config.yaml
n_layer: 12
d_model: 160
n_experts: 80
experts_per_token: 6
d_expert: 64
d_shared_expert: 0
activation: "swiglu"
moe_layers: [2, 3, 4, 5, 6, 7, 8, 9, 10, 11]
router_score: "sigmoid"
normalize_top_k: false
routed_scale: 0.816
balance_loss: 0.00219
balance_bias: true
router_cosine_scale: 14.0
n_groups: 8
groups_per_token: 2
init_std_router: 0.017
lr_router: 0.00318
vocab_size: 5529
norm: "rmsnorm"
norm_eps: 1e-06
tie_embeddings: "early"
optimizer: "muon_variant"
lr: 0.0099
beta1: 0.95
grad_clip: 1.0
batch_tokens: [131072, 262144, 393216]
seq_len: 512
train_tokens: 808300000
steps: 3285
dataset: "wikipedia_en"
Below are experts of layer 3 (counted from 0) of a mixture-of-experts language model. Rows are named router (the router's row for the expert), gate (a neuron's input weights, with its number), up (a neuron's input weights, with its number) and show model dimensions 0-159. Each number is 500 + 50 x the weight over its row's rms, rounded and kept within 0 to 999. Numbers have three digits each.
Before each expert's rows: "mostly gets" lists some tokens that are sent to it at least half of the time. This comes from a sample of Wikipedia text that the model never trained on.

# expert 41
mostly gets: "|", "==", "===", " ==", " ===", "===="
router:594493458584457523494517513494504362489496388519515427508541435492652501514511560486534481522602536484595524480524449481514501480476480434490444488494516474551382445578539428419468541514607511456533450422490455555451461499541499403560463554513459465418527533456408480421530449564569552508397492529506481624571466507506490483514522557536531515481535551463474506486493509534514407493523466527398547445532449521453478520447483515522441578452544524548379491412488447494497479487554545
gate2:468590529492574562483522566502470468530464488477407467595557518540513476470364539507499484511447542454361543570540544510519424403531473537343517487444497498590509465512459415491480433499537467572510509572508496456564498461494523493512520491578510482513460438510567509549567553432483512565508561567506458474535568585566563563488460456519471524532395517596531486515548605507438548467498485492532546481528509404521484510551590534481442538493524547455468491550573554438559554461607560
up2:549516541522491520460545532470572432529457508420531518480507493452384473490605497532477515517508436601480558424536453489453446481547495440509436478522455492471545566597474492578430475548446515523482511527506493489539446540489511607483537463401565489449440525433493374504568479501508446405505381466436473390468407454466471474504544481468455497496495462390463522523513490487492496433505487492538398356485488551561496548540557420588554476562604517470542478446470513496494449425448415
gate3:459607507538505438461500608552471519515549464565544536522516550543545469452489554521518547488394472510466432459470524569441485520494446477439488486462460468426503471487451557509525549435490478515519525430507428648501537425524392544545496490465436531528459500537514510559487601505507493404492501507474437575543533436426394532491486390573437487517403526512590609498459489501541564527483567552425524486488572520579542541562486442446543484602496647473472488502581465486476460517477553
up3:458514492440552480478461569491463474571508509455547457516500526571441539450500530564484549403533511438487518517515480523537506425478488399557553552425470585506496541507445477575489458553614590417487579521519509455406550461516516510472481466461530468489536522466479550546535446476596509295555577490420435511347529472504515533525547499530489515441412496401530454490556534449433409483466504517479564527467413470457504435524411498531596439528527515504421448542516506541466467483523486

# expert 47
mostly gets: "″", " century", "9", "0", "8", "7"
router:503493469632526517440539545591485450521535394508491363504532483568572424523490531515529419481561498441449537566580491556464574490510428476471447511473568503501554487476452511426458497513592550449626385463447513455466442508478472542499489533463457470492470450480524474462432472591473444530479509510465409658574461445547507515550565513401507531498469445490429490489621458577529470546485510545494441465497473560610503535570484499466450486544555473452456478553541506476546467487549529
gate7:543460527613483458481466503648462509400486465473451457502494414490462521524505527538521463457543457460546499422503600556538462487560497445483574558468489434530477458537527572477551501470510509537471562527477513459479509531529366503620497465465479482433531379431464541586494472609458412579475558546485559603494360521449502459463551490488500516544418552521460523509512461546407489487485440440535513500483540548535443480498524625512561482469429536476450411516445525456520435506474434
up7:472400561523363475501474604505419452444569468493588421486411560481507502489549494559499477487454553493438393504463525514540473509462543547552429479488503473578487469466606576417455515521515473553489478516498445565464474517585456561522461445492628445420428421399474538480485433510491505456503515532466535545518491514505522507501439519492505394616536497530397562504526455481557481505478443484512483410401492615437515494485523535523478569442490518416404473497504502521478503502442409
gate8:493490421544498575582466554488530491537456491562557559588448524497486515467508565530544511522526503420485452617631573512467542519463531526452452452457509518451447485493488474462498560530487509473565481599559527411518522618434593484489469502432519563537478445550554509507524516480401526578484470605484445472591432458516494494523439577490531474499564426587491452502562603580449452477542518516484491455534491527490535468511459485570580511570482431486421573434407508489648539507471454
up8:505461462471490548523500575553529438501534434486436517502512500519448540537487481512476448387536522503581490521579518536499493467492549500517561469437495487464480534553578548409338481591568479450482453580482556456564516517601428543443512525480422499567568490538538483500373510486420458596459468572491490483489522498514499474525478462483475455365575503492550416488530523423572474438333502465591519592413542501448516508417509511527447597557514456501478516465486511492524523479480424

# expert 31
mostly gets: " States", " Carolina", " York", " France", " Republic", " Kong"
router:465531497613489460497504456556424467605489419578544426418494444430531466511497517520530456525485530381455544526580427513521541573476523479480576415486582429487509471561528486446446524517568479475474417465487533455471476513473567482433397468478498408471540475465448502545579516513454465522490483525505402627560474532518432483540487588522529561439505540494473430481475513581480513480548433548541437514459466459595447627485512496503480482482657453489418513457461437456465533465457457
gate5:529531622502500511468501519409413481522555452451439447503593485536558495585455416449544468582483462475540594509498485454479534562497517418513475446528483397488459472536451557572476453562462465463393506495500523445486439543431450440519538455508519522420448452419519423539429475382450575501461504539464467527605439471522436440493472572524493538403443545445468504577376439517462465463503489480453405483463513489457440554454545405493563540543509488515478528414564459512538551519491454
up5:479405568487482473451486503439509526525528492547485488596473436542509473428451492492516464496437539498539556409456454465499411445588581490456510498496417433453380514536419506521550488479495559462388475506413471491476443485489447435504468534498414472474433424556499555471462431562576587564485525410538495552519582498553484472509557484537548498462467412446529555520489585496541466544500523512478450406485472477527497481393630415462479501490489537547429385464548518451538404416563506
gate6:497536507646455488507499532382464488554556465623438457537485509499462504437472526452479422524511526487462498417524456446562427572537398497491481425439488527598586391506513533446506456473486513515450492516416519486523449526529465441519515492494524459562570497578470559476536459554448516610514497596527522477504538503442482540516429413560562524537459532459491437429451484501508480488522532580568387462490392516471565570484543424383452545409532454535503502484412571478497495534460479
up6:569574531479510613567550534434505463503499495474603540507566503474431486553458497583419518389504547432468589456544588558481471568418551541464467513472480526476466500532425459585446489548521524458500536446508454590476553510458508603540462519358597547554479474538430562456496452434495458491497492485460561527557606499550527471501448539466457440514391477432533531537456621497426547464543511529509500517542513513498476556523437487439541571467465622463494549505489515519431442551544515

# expert 52
mostly gets: "vent", " en", " ad", " Ad", "ven", "minist"
router:538522446577549500405526501506547488509511419495447451459539470507595456444489496457568497431532458517491518505471432476579537514537562541443487425489473538392511492509456524465447560516618509523585519473488487517457511465555552506506507460587529405446525460498473462502520492524481524525420539534415467561518526503526496513417611529500474593560556490564461456459553597604442406543498490472517549458469443586580580542425562472477406472439557603472517415442562432391529471564517523
gate2:533567380553516483581475560521494467489512474590525493404504497496521473436550519458495490573562430400549527430504468498537529508458485536531471450516503487522537465494424541559566552555587560492538500526430500504579495494592475430509541467482519525440416398476502572456405584578521564513524515517477385491455500553613507430509587502459568507472549427508479443433504547476412507510497487512504529460540606560523559506407405505516569442534532515528489378431524500497462509616457526
up2:515481497501489476476475503571521453552639608458504470543644491556538473489545459461498606483478527481466483540462577567493521455575448431456505491492545443538667530525504582520468539554490434496529457449517465600577450547517358572466507466539542518491440476483500535529463527553470498545524468464514465510539410499453526531533488578540573517509524532640502550478548418548512500493504530413557523421435532485551515498544490421454477489561440482469491558480516435519466366515542552
gate3:568517469490549436559527455523463433509491513467519490496401536534527445402456464483476539575619544449527555577615500424522474513536561492493422437537444502407428465552465540501452489544626521400529497530471482471534566524511517487454411514573555397564431522424498519506477489484435516469521436514496452586539493475491398500513491540496508505640430480436549525494501580536517465534488479510487461391551472512535490555431554493568502454476561505561597490431585476576563446486484558
up3:539391435584434546455474528590526589493499550474513545586449423513442461526470521485523531530459518468449455493552491538539509430504534468524430542436483500523507467524552520496535479453517434475569605576474507528466509533493407580599530564484420401465497495521417433480483431454503490503510448460553506515442536457541433485545478560467400598513442536544523483546454570490415534469457390501596505547487512465565485431577535473632562561420507479475476472512435503390444566495465540

# expert 35
mostly gets: " United", " States", " York", " England", " Australia", " Carolina"
router:465560501608530453476504483516496465553501401562554455424601411466515465537486467507487385467450538418438561506625416483558541568402549561524528454465521514477512493508449440468458583529531509431483438439478428481508499527481530456508502479539494466520516572442472505529503499522498475542422435510509399604485472528468516502560498680542575550416504549501481440527573471511478493491527508495507504516530449496563474577480472515584443563483474446429375531466411454430473464445468452
gate7:494549518554547527535547515498441424521471440524447460457493453421516411463517487523466420462552537554459524495592536499485455541527423549544501556492508436527490567557442603484454496535494519541461529469535493500542533532399456496535518510566497407464461520498461467551465521412502458418436405636527459542508499460462483568527412482484504495484550474589638468440471570556582574506632510368538504506487556462482386540524483459466506519479551444460596512418438446425533511477479514
up7:567526579512636539576545405503522500471528471466485393577503491465439564518473489593474501439457549468560575449462481525581461513441506481499506502487531568515475555493503566470520517483466470495513450604592486508563497455465534466526485480546499441534480497516483505543390486431469548518482473456462508542507468546469507464547452561554468699546564631455428477469421473513542454412452602450507543463418448550522526468486435585523506462432464510499469446505410535476568519450538434
gate8:498515447468512576416438485520571424532569434466452554437575517495469478440441476493525561572478492435468471501639411475487474464444473565463527484569552438514522425433500528419493607504524566475539445405483444461525512557563463443584536423488485606524516485426506523399549558473460538613386475528472499522488545485462508426500475585513588530518529500529508534531535534440464493465505586502519494453586470474500534486425510489473334524508536467489465458508424491460568523487515438
up8:506507510445505464553409534573473591537468512565534509480548436509537542410426526503555562495511523482437521417455521487423556503460537579501515462438538480436547497602541586550539549584554490533496539568455511432488544480474517544435506424466530542496501613513511515613480423493506552499441499583512580467474500448478462484375509555451339539452497439557478487555478504555496542562484491491465449493516451450524635486491447566368494551549464483520431429566507467471529563450499500

# expert 53
mostly gets: " head", "In", "aily", "On", " en", " down"
router:538552433566547518393571558501580414497500450519495462493523506539540494535481437494629480446473446533542497460544486482546541518510546524461464430497495506383514485492543548409440540565610507479545593448453494495436547509545510466479506484555562405421494448496522498513576475521548466488410502528489494575524525540533531489408589551517513578505508481535522476441573584624443420471453515512543557455458442543537592558480602532499435441413517603516534434460525460436528527586491527
gate2:478442470506532608449477533449497510538469478483448554531500470514525502504467435458613510503451457496464478417474527487431609478505551492537477439463564525614486466529426531423464450456486518479506590496494555412511546598434568476431448573506542499492478518487505554438522502497624579493411444596486463461627564433510493425518450533523524572493456517463526500472507432545538434503512383490496558592555459527511485469469560550480439432490437503504492414534370458450511519440447412
up2:507564422537445441564590504544495505508482445402576483423484464545429442476509518486468444506458445494470539484470570452439477661477459439487493436487553528516417526474562435499426511556406511585528501398558517458500537503506449432567512495509612512497453443486473595575401433424397478502554449576468495543471497554520551504452580479531528597503522554523499589550530454482477545530474486551410500493517528502515524491496510403427404506495498516485535451499618527421460546484503524
gate3:409377438439579552457539577510529529499553365509406511491529571505438433567494448449531497531475493478449458520553458478530504495501472575474450464487559450406505567519514543476544410482476458487588474464442522449457472423563493449403459477505498546504536499460434480480494435468441501455565475456542544548530575458456543549486527499505534477545515446538498515455482612614464422507469520497536529557382481451427502612529490525588489429529612530471501471538525440384526577507528502
up3:514490550516449561632525473519491463546500473435483525501486482534434465523432507425509473488487529514523480470510522484505431568539484444458515514564442469557596444518455525556515428468466573497458494500426491578442516562544540553539575509580526451451426492544511491426533494474540435434432550531559411446500512436460486515482531501542484568482523475485540516522582507610507474604556402499474505485520474624356585444430601422590488513577481489603444475448497419413464446566496504

# expert 78
mostly gets: " first", " un", " con", " comp", " cont", " ex"
router:503538515583493566490577453545575487489484323523418513418587535543647493424558449534616489523494474471535549497455534473588588545519463499537439473465603498548494452569494446394435536588492532452544453426515552449527501456509551510537418510560537517494496544528534436455456441474563479493442545519494385588533505473550520532484519517461495496512474503516514483556633483530478429463499462545474495437521429510538465502513433561607479504519558564508491470442514570458507482504489553
gate1:531431486523645527581398527463508460575582411483443545544521508471524512547539462494528461564517426392406469486466428445431463488505467519496456559513559503512522488480392548513570473508472510494444528459552460455549487604510532525460548490511552499560371540493545491460534454459471530458478454513402528514560533472600522517600532462457495522555412497593393563554486440528476552471481554510505518609505474569470535503552449521465470523457459556531388502509464516560554509494377502
up1:493451534525563556532483442558612490515588583617511520485524446515563552530596409506481512508514470480554439460458515424625553435524435567517500546476481572520504494543511501515439478493528494510551542495573405520446610532527569499534423469546451436555524496403515508489589521519526549535489513456598452451564644489489512533589472493460527483482479452421493462518506607524506494405477501500595525484500533544465442496544456570526576435525450465510495540526553492582517383566484468
gate2:446494480551453497432546577493526499495517387474483509502517534491504508508465506377532556447564489520497450505495549477566469440566492504559576544564508548601439594539519523442510602556551449446596494550554446511550467463416486419448502509409567406541415532531580555481445471441538422521500482498449484394555491538551455409507503440496486536480504523442479429526590535440534515471541446506544570493476539545437453606567523569513443445509453573468531549449525493499403420585479520
up2:478569439509529554436575570550523458423579524524473580494504574451456548485589471538480429455509606427503539510493498502429533492565482543491541454493565501417504503506487512526466595614468521537497416551520520454496470479528528542458423472496404461499553420448476385487540491457452478545521525463479600494555497541539475521531519532475481488539447567558462489495444469579535596515608570508457429503555580478542441500447554346460575518550447463475428444483471471518492620531531567